python train.py --n_layer=12 --d_model=256 --d_expert=32 --d_shared_expert=64 --activation="glu" --moe_layers=[0, 1, 2, 3, 4, 5, 6, 7, 8, 9, 10, 11] --router_score="softmax" --normalize_top_k=true --balance_loss=0.0198 --router_bias=true --norm="rmsnorm" --tie_embeddings=true --beta1=0.95 --beta2=0.95 --dataset="wikipedia_en"
Below are experts of layer 5 (counted from 0) of a mixture-of-experts language model. Rows are named router (the router's row for the expert), gate (a neuron's input weights, with its number), up (a neuron's input weights, with its number) and show model dimensions 0-255. Each number is 50 + 15 x the weight over its row's rms, rounded and kept within 0 to 99.
Before each expert's rows: a language model's description of what the expert responds to. This comes from a sample of Wikipedia text that the model never trained on.

# expert 32
What it handles: Temporal words like time, when, after, would, plus digits and commas in score and vote tables, e.g. at the time, 4–1.
router:31 25 57 71 37 59 65 39 73 29 49 66 41 62 80 66 33 39 60 48 32 22 48 70 56 34 55 42 52 50 44 68 44 33 37 45 51 77 57 52 33 62 58 39 55 38 56 68 57 81 58 68 54 37 44 26 16 64 29 44 29 47 86 55 48 50 66 39 57 43 38 40 41 31 28 58 70 66 73 57 44 23 56 40 64 53 43 36 44 58 52 27 37 42 41 43 34 58 26 66 38 65 27 33 46 47 40 48 47 21 45 59 55 66 20 49 49 34 49 70 55 45 42 66 46 40 33 41 18 17 36 57 45 42 37 70 51 59 67 31 53 69 60 57 50 31 59 38 69 52 34 53 51 32 85 39 58 41 36 52 25 63 38 22 70 63 22 77 55 56 43 70 44 25 56 58 24 25 64 61 61 28 54 41 34 34 48 76 27 79 59 56 62 51 54 38 62 47 69 31 51 41 46 54 40 43 49 43 51 37 55 41 81 29 30 46 58 35 45 61 53 56 72 76 49 60 41 20 34 44 38 30 51 53 19 51 42 69 58 49 41 50 51 66 35 58 17 27 79 55 61 70 54 73 36 42
gate0:55 66 57 46 13 53 73 42 50 49 70 48 52 40 46 32 42 61 41 43 14 59 41 18 56 56 55 68 62 62 59 62 58 27 44 20 62 31 36 51 60 62 57 54 45 49 37 62 57 34 23 57 50 55 50 28 21 49 56 33 58 62 46 63 37 53 53 92 64 51 57 83 43 64 34 55 42 63 29 41 50 35 36 32 53 57 43 62 29 69 15 60 66 67 51 40 73 47 58 43 51 42 45 65 43 37 42 47 47 77 42 68 23 40 44 47 69 50 40 33 33 75 73 50 39 54 48 41 63 50 46 43 70 42 18 45 39 87 59 51 24 31 46 43 43 67 37 64 47 47 42 67 18 62 54 56 35 68 47 22 29 38 35 20 45 48 36 70 51 34 44 34 72 27 41 29 53 33 64 24 41 49 81 78 52 50 75 78 75 22 63 44 60 53 70 47 64 27 41 44 72 29 75 48 58 20 66 42 57 59 81 64 61 57 41 53 50 36 38 48 52 62 54 69 33 47 68 42 58 64 28 38 53 17 51 45 63 43 45 35 49 66 49 39 60 36 65 51 46 41 66 43 48 74 38 62
up0:67 50 61 67 41 42 29 54 48 50 56 69 61 45 59 49 43 78 46 40 55 57 70 63 72 39 36 57 26 80 59 93 24 69 29 46 65 52 55 68 63 37 54 55 28 34 58 42 44 71 72 40 54 30 72 79 61 50 44 46 58 35 29 28 74 31 45 69 40 40 43 52 52 65 26 53 50 37 32 41 63 53 58 67 64 41 39 36 52 42 48 76 31 56 47 60 27 89 33 58 61 58 65 38 33 65 71 23 58 30 73 36 25 61 41 47 35 31 54 61 42 41 54 51 73 55 67 36 51 66 62 53 57 34 49 56 25 52 57 59 56 42 57 53 41 40 38 46 34 74 31 54 54 35 81 10 80 58 23 63 48 42 57 35 43 74 52 43 62 50 48 55 46 43 60 27 32 65 58 71 46 28 12 55 83 53 38 52 48 66 86 50 36 55 73 45 59 90 39 16 54 50 50 37 46 38 47 59 41 70 51 47 58 41 56 62 91 46 60 60 36 76 43 62 59 83 48 38 39 48 67 54 52 26 63 50 48 34 54 47 51 65 44 32 38 41 56 49 58 54 40 73 53 72 59 51

# expert 11
What it handles: Quantifiers, adverbs and contrast words in running prose, such as more, only, most, rather than, much, but, however.
router:50 53 53 46 66 36 43 55 49 63 67 22 40 66 78 55 60 73 24 59 48 38 61 49 68 27 46 43 36 26 28 50 78 32 44 38 43 52 40 25 74 12 53 70 40 59 48 48 64 72 69 47 59 56 45 56 63 48 44 53 51 79 56 29 70 58 40 68 38 60 47 50 30 45 70 63 44 60 51 29 64 50 46 63 70 45 48 46 66 64 77 63 63 87 32 43 46 67 69 58 53 31 40 53 34 62 51 71 39 43 58 80 66 71 47 43 24 34 90 31 53 27 62 59 78 46 47 70 65 51 29 37 39 30 51 65 35 33 20 57 47 63 51 55 56 44 21 47 74 43 75 73 55 68 75 55 37 44 31 49 52 44 57 29 46 48 20 51 56 37 59 58 38 40 37 40 43 60 44 51 29 70 83 38 45 25 49 56 28 58 62 51 56 58 73 86 62 76 72 52 44 57 65 77 46 40 34 57 34 38 52 53 56 48 79 78 40 41 76 47 35 51 55 65 32 67 33 39 43 48 46 37 82 51 46 47 30 66 57 53 57 44 59 55 39 73 70 49 46 73 61 69 52 61 29 32
gate0:68 55 83 54 42 35 40 56 23 58 58 50 44 59 69 67 38 37 28 54 56 76 44 45 54 59 38 39 36 59 36 49 53 36 31 63 40 52 61 41 60 58 39 53 69 31 66 65 64 52 43 67 39 46 34 26 35 49 55 60 26 62 44 47 66 59 75 59 14 51 72 40 49 45 62 38 34 47 42 55 39 77 44 73 52 37 53 52 59 30 62 30 43 52 27 12 38 44 23 66 63 52 36 40 53 69 50 60 21 43 93 45 60 59 50 24 48 61 44 48 61 50 63 40 48 43 61 32 19 22 50 36 29 47 50 49 61 69 48 46 46 57 69 40 69 78 60 32 64 43 56 60 46 70 62 45 36 35 49 36 74 45 57 56 60 38 31 22 23 46 63 60 68 38 55 44 30 66 64 36 99 60 63 59 54 51 48 49 40 57 40 50 78 59 46 52 40 60 40 41 40 31 79 59 54 69 82 29 63 59 66 56 36 37 48 45 55 63 74 67 72 60 73 57 26 25 63 84 72 72 44 69 20 52 29 44 64 71 59 24 42 42 43 82 29 47 53 46 48 56 71 56 33 68 51 50
up0:43 44 35 61 64 43 41 68 21 70 63 56 44 59 68 56 28 45 55 54 56 74 42 30 44 29 46 47 25 48 57 17 07 81 41 36 47 34 38 25 45 29 58 46 46 39 75 55 55 27 51 38 58 53 35 39 37 38 50 51 55 67 48 54 58 50 59 47 52 28 72 24 41 47 32 51 46 66 63 66 09 40 62 54 54 28 63 42 63 22 63 47 57 43 39 42 55 33 61 69 58 57 60 36 78 48 16 63 39 36 66 46 39 41 55 56 41 79 45 43 76 38 59 26 51 67 49 35 54 60 52 35 66 47 52 37 38 59 43 63 31 49 69 77 70 92 49 62 42 51 21 43 53 57 72 71 54 35 39 38 69 63 66 48 49 51 56 54 57 56 42 60 51 33 31 41 62 49 55 64 90 66 23 40 75 66 52 55 42 63 48 14 71 56 35 56 32 35 49 51 64 42 48 48 29 58 49 51 50 79 26 29 55 54 68 25 74 37 58 83 56 63 39 33 57 43 66 58 54 31 44 47 56 47 23 69 77 74 57 49 60 43 40 73 28 68 41 40 65 59 55 44 74 50 83 60

# expert 6
What it handles: Tokens inside names, dates and citation-like entries, such as personal first names in lists (William, George) and taxonomy authority commas.
router:41 28 49 76 33 48 25 42 78 60 43 68 41 31 47 80 48 59 66 59 27 62 46 64 70 47 35 51 57 54 29 63 70 46 42 37 45 20 59 36 58 77 58 68 44 36 72 41 23 58 10 69 35 49 40 24 53 52 53 27 72 37 66 54 36 32 63 49 32 55 34 52 69 18 41 56 64 31 60 33 33 38 67 49 44 63 51 44 52 67 62 36 47 58 48 82 43 53 55 22 43 45 55 50 26 46 56 57 49 56 48 47 49 52 72 35 45 41 86 52 25 32 39 71 49 40 66 42 50 34 69 44 73 17 31 58 53 66 53 68 62 75 43 80 48 45 71 66 31 58 48 24 43 40 48 30 67 42 64 32 25 51 59 38 43 67 48 47 72 56 39 37 35 53 56 19 36 59 73 50 46 56 39 48 51 45 33 69 53 71 50 31 32 67 84 37 72 25 47 66 43 59 55 36 50 46 77 59 29 78 36 56 39 34 31 72 43 20 40 53 42 59 75 80 63 34 49 32 67 59 50 32 31 40 55 44 55 32 57 55 53 55 68 28 43 43 19 49 69 49 39 64 47 54 53 52
gate0:58 60 56 63 38 45 48 34 43 60 55 66 66 57 52 58 77 57 59 57 54 54 59 54 46 46 56 21 79 66 74 73 35 16 89 38 45 41 45 64 47 71 34 72 41 48 88 64 54 56 62 43 68 63 48 73 60 18 61 56 40 35 80 37 32 37 53 59 62 53 32 70 52 31 71 25 40 34 20 42 38 45 64 64 84 35 27 34 38 49 45 29 25 37 48 47 57 37 46 41 50 81 53 51 44 27 37 42 70 35 53 26 61 67 38 54 45 58 55 49 30 40 61 51 70 37 40 47 56 40 68 47 72 50 41 42 35 32 51 52 74 69 50 72 36 41 29 61 34 58 56 58 35 56 47 53 47 53 64 59 55 18 36 37 33 43 48 56 55 83 62 42 48 81 53 18 60 42 24 52 50 35 74 53 64 55 19 54 47 55 65 66 45 55 60 42 49 43 51 58 45 44 57 41 57 54 55 53 42 67 65 47 70 55 37 71 58 35 64 70 57 40 39 63 72 20 76 37 66 33 56 45 65 72 81 44 48 50 58 45 75 27 68 53 67 20 76 09 43 66 48 44 53 72 56 72
up0:49 31 53 71 45 69 37 42 44 37 73 64 43 21 28 54 53 68 65 55 38 36 58 46 31 70 22 66 39 41 04 52 54 63 35 51 81 64 52 48 57 37 60 25 53 49 42 75 56 57 61 48 68 57 31 37 68 66 66 41 62 43 44 48 53 40 59 23 39 41 64 32 53 19 17 60 61 37 40 40 46 56 40 50 32 48 34 47 36 62 33 58 53 55 25 50 63 55 55 50 46 87 61 79 77 57 54 64 86 66 77 50 49 92 56 40 71 37 41 71 33 50 70 37 42 52 26 57 32 35 48 47 58 74 36 53 43 47 52 35 36 89 56 35 45 50 52 63 36 63 25 49 25 68 67 52 36 61 53 47 76 57 77 53 50 76 49 46 39 70 70 76 58 39 54 49 47 67 48 48 52 54 56 40 73 54 43 49 48 38 36 58 49 63 43 39 37 49 63 39 41 33 82 41 49 52 52 48 50 33 40 56 33 33 49 56 44 32 49 53 24 70 69 81 30 59 09 30 64 55 55 68 67 41 49 63 40 72 69 67 78 42 46 45 60 57 46 23 58 26 27 45 60 46 30 69

# expert 48
What it handles: Tokens inside brackets, such as abbreviation letters, years and word endings before a closing parenthesis, like (JAM), (1271), (born.
router:54 52 60 54 53 59 58 13 62 44 60 35 48 62 57 76 55 51 59 62 35 71 16 72 41 78 43 59 44 73 49 42 44 66 56 69 36 44 62 45 83 69 57 60 65 55 46 48 42 57 50 57 73 35 43 51 35 68 47 49 67 42 65 49 20 26 60 30 59 41 21 50 64 32 07 34 53 51 51 41 61 42 41 50 42 44 43 49 27 63 54 49 45 34 21 49 67 34 60 57 41 44 57 52 53 54 94 45 43 38 47 42 55 66 46 43 46 36 70 54 77 61 47 43 68 28 64 25 28 51 46 53 59 59 37 22 43 43 46 64 34 59 64 55 50 28 55 37 30 57 54 55 32 40 65 24 63 34 29 33 46 58 34 39 63 33 39 51 76 28 52 57 44 59 80 37 29 67 68 52 38 15 37 50 56 64 26 65 61 58 84 42 57 44 68 58 35 39 36 79 31 53 75 34 31 30 51 57 67 42 51 40 35 52 50 60 50 40 72 86 46 48 70 80 29 67 82 41 32 52 67 59 56 22 59 62 35 60 22 49 68 62 63 40 41 43 16 46 41 46 42 63 61 73 49 25
gate0:44 56 46 54 05 59 87 71 54 28 60 68 45 71 70 42 34 55 45 29 74 25 62 48 59 44 62 56 70 63 46 63 46 23 63 54 47 67 43 75 42 47 44 54 39 28 38 52 48 45 54 47 17 58 41 58 43 59 38 43 39 44 52 48 45 65 45 85 48 31 25 47 37 55 48 36 62 55 65 60 33 48 66 74 76 33 48 42 49 50 66 46 56 59 33 45 41 22 55 41 53 69 45 34 34 66 36 48 41 45 36 64 29 57 45 47 60 25 59 43 33 41 51 61 54 62 42 43 66 42 41 54 54 19 40 59 62 67 75 44 73 37 39 62 61 51 44 54 34 75 32 60 73 37 72 55 46 53 73 37 66 31 50 44 20 40 73 97 47 67 44 55 43 16 72 56 47 57 52 55 44 61 60 58 40 42 42 55 41 50 44 72 39 70 80 37 69 44 49 35 39 49 50 63 61 38 75 93 55 63 55 64 63 47 57 54 45 59 58 65 37 35 59 45 66 31 37 45 53 06 45 71 64 50 27 67 51 40 60 42 40 56 58 38 45 55 72 27 78 48 91 33 42 48 54 99
up0:59 46 29 36 85 40 00 42 52 90 34 59 63 37 29 54 65 38 48 57 27 70 43 45 42 60 44 46 51 25 55 43 51 70 36 37 46 55 54 35 42 38 71 37 48 76 76 47 58 56 51 49 49 41 49 26 75 30 54 46 64 48 50 69 57 51 81 32 45 72 89 69 68 24 63 70 39 49 36 61 59 37 62 33 34 68 51 52 64 73 37 33 42 32 61 41 66 69 43 71 35 47 44 75 54 37 61 46 51 66 69 51 71 31 54 54 35 86 44 61 58 45 55 51 32 36 51 64 67 55 50 55 42 74 62 60 46 24 32 54 29 59 42 30 52 64 31 58 79 34 82 45 43 64 23 52 46 50 38 75 41 55 58 59 60 69 51 17 35 47 39 45 49 68 35 39 45 42 43 42 68 51 51 52 58 49 62 42 45 42 46 33 46 50 38 61 41 66 44 65 64 53 39 34 44 61 21 00 28 48 27 49 43 53 43 47 47 50 42 33 66 59 39 36 35 56 58 69 52 93 62 26 42 52 65 34 57 51 50 75 60 52 34 46 44 47 29 78 33 56 40 74 58 56 50 34